From a checkpoint of a small mixture-of-experts model trained on Wikipedia.
Experts: 32 experts in each of 9 layers, 96 squared ReLU neurons an expert, a softmax router.
Training: a variant of Muon for the experts, 339M tokens, 5217 steps.
Below are experts of layer 5 (counted from 0) of a mixture-of-experts language model. Rows are named router (the router's row for the expert) and show model dimensions 336-447. Each number is 200 + 40 x the weight over its row's rms, rounded and kept within 0 to 999.
After each expert's rows: "gets" lists some tokens that make up at least twice as much of what it gets as of all text; "comes before" lists some tokens at least twice as common just after its tokens as in all text. This comes from a sample of Wikipedia text that the model never trained on. Tokens count by the router's weight.

# expert 7
router,248,262,215,206,185,272,192,179,156,186,181,209,156,252,216,148,226,228,199,250,209,144,214,188,224,207,179,180,211,128,176,233,173,193,202,176,138,227,159,140,210,207,177,171,224,235,252,115,216,253,185,242,203,97,214,152,213,179,227,240,242,178,228,191,270,190,185,225,181,292,161,173,182,181,199,150,201,304,154,209,128,207,202,250,177,173,213,158,170,214,200,205,224,211,170,224,241,263,227,116,178,184,247,184,206,236,228,162,174,224,183,180
gets: ".\n\n", ".", "\n\n", "\n", "==\n", " s"
comes before: "-", "==", "The", "===", "In", " The"

# expert 10
router,161,201,157,158,250,251,211,230,157,208,241,266,230,160,208,126,188,204,182,168,211,254,212,216,186,151,132,168,230,225,191,239,199,230,151,188,161,184,216,143,313,236,149,137,224,282,154,171,196,143,174,259,221,203,220,199,226,203,150,212,184,160,187,151,179,165,159,171,203,183,251,258,203,156,208,207,230,172,208,154,172,193,136,179,257,238,171,156,222,189,206,113,242,175,173,187,194,227,169,281,202,182,182,227,234,200,236,205,258,168,186,172
gets: " and", " to", " was", " of", " as", " is"
comes before: " the", " a", " his", " to", " an", " be"

# expert 3
router,301,240,169,141,204,157,235,221,188,165,206,229,209,184,229,164,162,184,242,197,231,247,182,192,139,247,226,237,203,232,259,99,217,177,183,182,239,200,323,209,141,189,223,193,203,202,251,161,198,202,137,195,211,209,181,295,165,197,127,237,234,246,219,206,295,231,225,137,247,243,209,283,180,160,165,151,217,134,203,229,201,265,229,195,249,175,248,211,188,162,232,235,218,158,185,243,163,183,236,181,275,168,195,192,274,239,236,252,233,120,212,162
gets: " of", " University", "s", " government", " time", " House"
comes before: " of", ",", " the", " and", ".", " in"

# expert 5
router,260,206,216,170,214,223,265,174,242,292,171,178,214,185,188,143,168,199,200,240,154,219,242,188,201,223,125,228,228,255,194,213,224,247,137,211,232,174,238,234,236,177,160,198,124,225,202,205,214,159,265,105,251,143,154,139,215,158,183,200,174,152,153,197,183,128,218,166,222,243,269,196,211,180,194,180,195,229,197,146,130,218,138,265,189,204,170,173,204,113,210,215,217,238,251,230,182,226,211,207,233,174,174,276,193,191,195,301,217,139,207,229
gets: ".", ".\n\n", ",", " in", ".\n", ")."
comes before: " The", " the", "==", " In", " He", " It"

# expert 21
router,133,180,171,256,222,263,225,162,258,184,300,191,207,173,225,204,185,241,209,220,225,178,249,167,214,199,134,256,237,209,180,189,205,199,223,200,215,274,212,222,210,310,206,248,207,190,208,240,206,209,252,177,220,180,156,257,164,153,217,195,195,281,242,194,171,220,192,169,244,224,154,172,195,239,157,186,184,175,183,245,232,224,254,176,232,258,184,201,205,255,225,264,265,198,146,191,233,209,252,170,191,221,174,242,153,204,128,209,185,132,208,272
gets: "|", " |", " |\n", "\n", ";", "-"
comes before: " ", "|", " |", "-", " |\n", " Party"

# expert 27
router,72,202,182,176,173,250,158,199,216,115,236,183,245,224,238,186,235,187,261,138,153,176,158,225,255,232,258,193,92,192,221,236,224,192,225,150,240,197,183,167,230,168,252,151,259,242,187,133,171,219,187,209,215,249,182,185,160,292,174,243,260,203,196,193,202,270,178,207,201,160,157,274,185,182,199,240,212,245,188,192,256,166,261,198,277,191,133,207,174,224,217,185,276,202,141,133,193,190,205,138,256,240,276,207,156,205,216,235,185,198,123,198
gets: " (", "S", "C", "M", "L", "0"
comes before: " |", ".", "–", ")", "}", " States"

# expert 16
router,237,166,265,160,235,222,207,181,206,249,243,194,208,211,237,180,185,169,159,159,225,207,154,178,189,166,185,197,208,245,175,235,263,231,248,145,289,217,177,156,249,266,216,253,139,192,133,167,166,174,180,193,207,179,218,167,170,135,232,198,120,144,238,221,186,133,180,238,158,155,240,206,275,237,172,234,197,132,119,190,292,117,173,191,137,222,189,194,202,238,189,205,211,216,160,207,182,210,176,275,172,235,160,214,269,171,192,206,195,161,209,214
gets: ",", " |", "),", " which", " to", ";"
comes before: " ", " the", " and", " which", " he", " but"

# expert 28
router,208,199,165,172,253,205,195,190,222,164,194,186,141,216,300,181,241,193,199,173,149,139,213,163,234,246,211,264,166,164,193,183,207,258,170,264,222,240,193,215,228,209,240,206,209,178,211,158,184,213,272,287,150,248,234,200,166,211,163,215,250,203,236,234,148,104,258,175,135,247,189,284,188,215,249,190,133,221,210,229,213,167,187,184,151,202,210,155,181,195,258,262,225,254,118,270,214,148,214,204,145,212,211,259,222,204,180,259,146,209,172,225
gets: " ", "–", " |", "-", ":", "0"
comes before: " ", "1", "0", "2", "3", "6"

# expert 20
router,230,176,253,167,193,149,162,189,245,186,183,188,173,176,195,129,193,201,287,261,203,294,181,160,209,309,183,245,272,215,236,178,177,258,211,245,185,146,265,203,219,252,237,135,217,179,193,188,281,111,198,131,182,201,203,150,209,130,152,202,176,240,231,245,146,201,226,235,178,209,241,146,166,258,166,240,182,233,165,227,236,150,231,192,259,241,134,192,199,132,156,225,183,234,141,229,264,226,233,150,203,289,146,198,177,171,197,187,161,203,119,166
gets: " |", "-", "|", ":", ",", "."
comes before: " ", " The", " \"", " A", " In", " He"

# expert 1
router,216,236,230,207,191,164,186,227,120,178,136,172,230,210,220,172,171,207,187,194,297,123,135,211,220,239,152,168,139,227,134,229,218,224,125,199,189,212,213,211,182,200,161,184,169,247,225,155,197,270,232,119,184,178,152,245,151,175,236,215,237,207,176,171,224,216,187,156,142,223,214,191,159,200,184,185,280,172,224,232,189,155,202,260,191,146,201,185,200,187,178,185,202,255,125,208,194,212,167,118,238,259,198,218,229,120,244,268,184,206,151,237
gets: "\n", ".\n\n", "\n\n", " |\n", " S", " B"
comes before: "-", "|", "==", "The", "===", "In"

# expert 4
router,249,208,194,205,215,193,285,194,247,86,162,192,141,172,169,146,213,133,247,187,229,196,181,259,166,232,125,243,151,203,190,188,198,121,210,194,218,186,247,187,250,183,245,182,290,185,192,168,157,218,136,183,214,205,211,232,160,242,162,332,217,272,182,172,210,176,187,154,210,198,120,258,155,216,221,192,230,202,216,241,170,179,217,282,221,165,200,195,131,193,250,215,233,212,259,213,248,234,241,190,171,118,116,175,158,131,163,284,181,226,217,166
gets: "s", "ers", "ly", " also", "es", "ing"
comes before: ",", " of", " and", "\n", ".", " ("

# expert 22
router,211,219,189,212,215,179,227,254,145,204,236,199,247,199,197,221,262,257,239,160,228,241,113,265,278,184,194,147,191,195,162,160,217,153,200,230,165,125,216,180,153,207,174,146,138,163,160,214,156,186,204,264,166,195,239,206,211,183,165,121,179,179,190,214,193,159,119,175,154,201,299,193,258,208,133,144,198,232,151,210,189,132,177,173,177,238,193,202,183,220,184,205,163,142,203,193,104,137,140,316,184,230,238,150,233,219,235,140,181,184,143,178
gets: " to", " was", " had", " in", " he", " at"
comes before: " the", " a", " to", " in", " his", " on"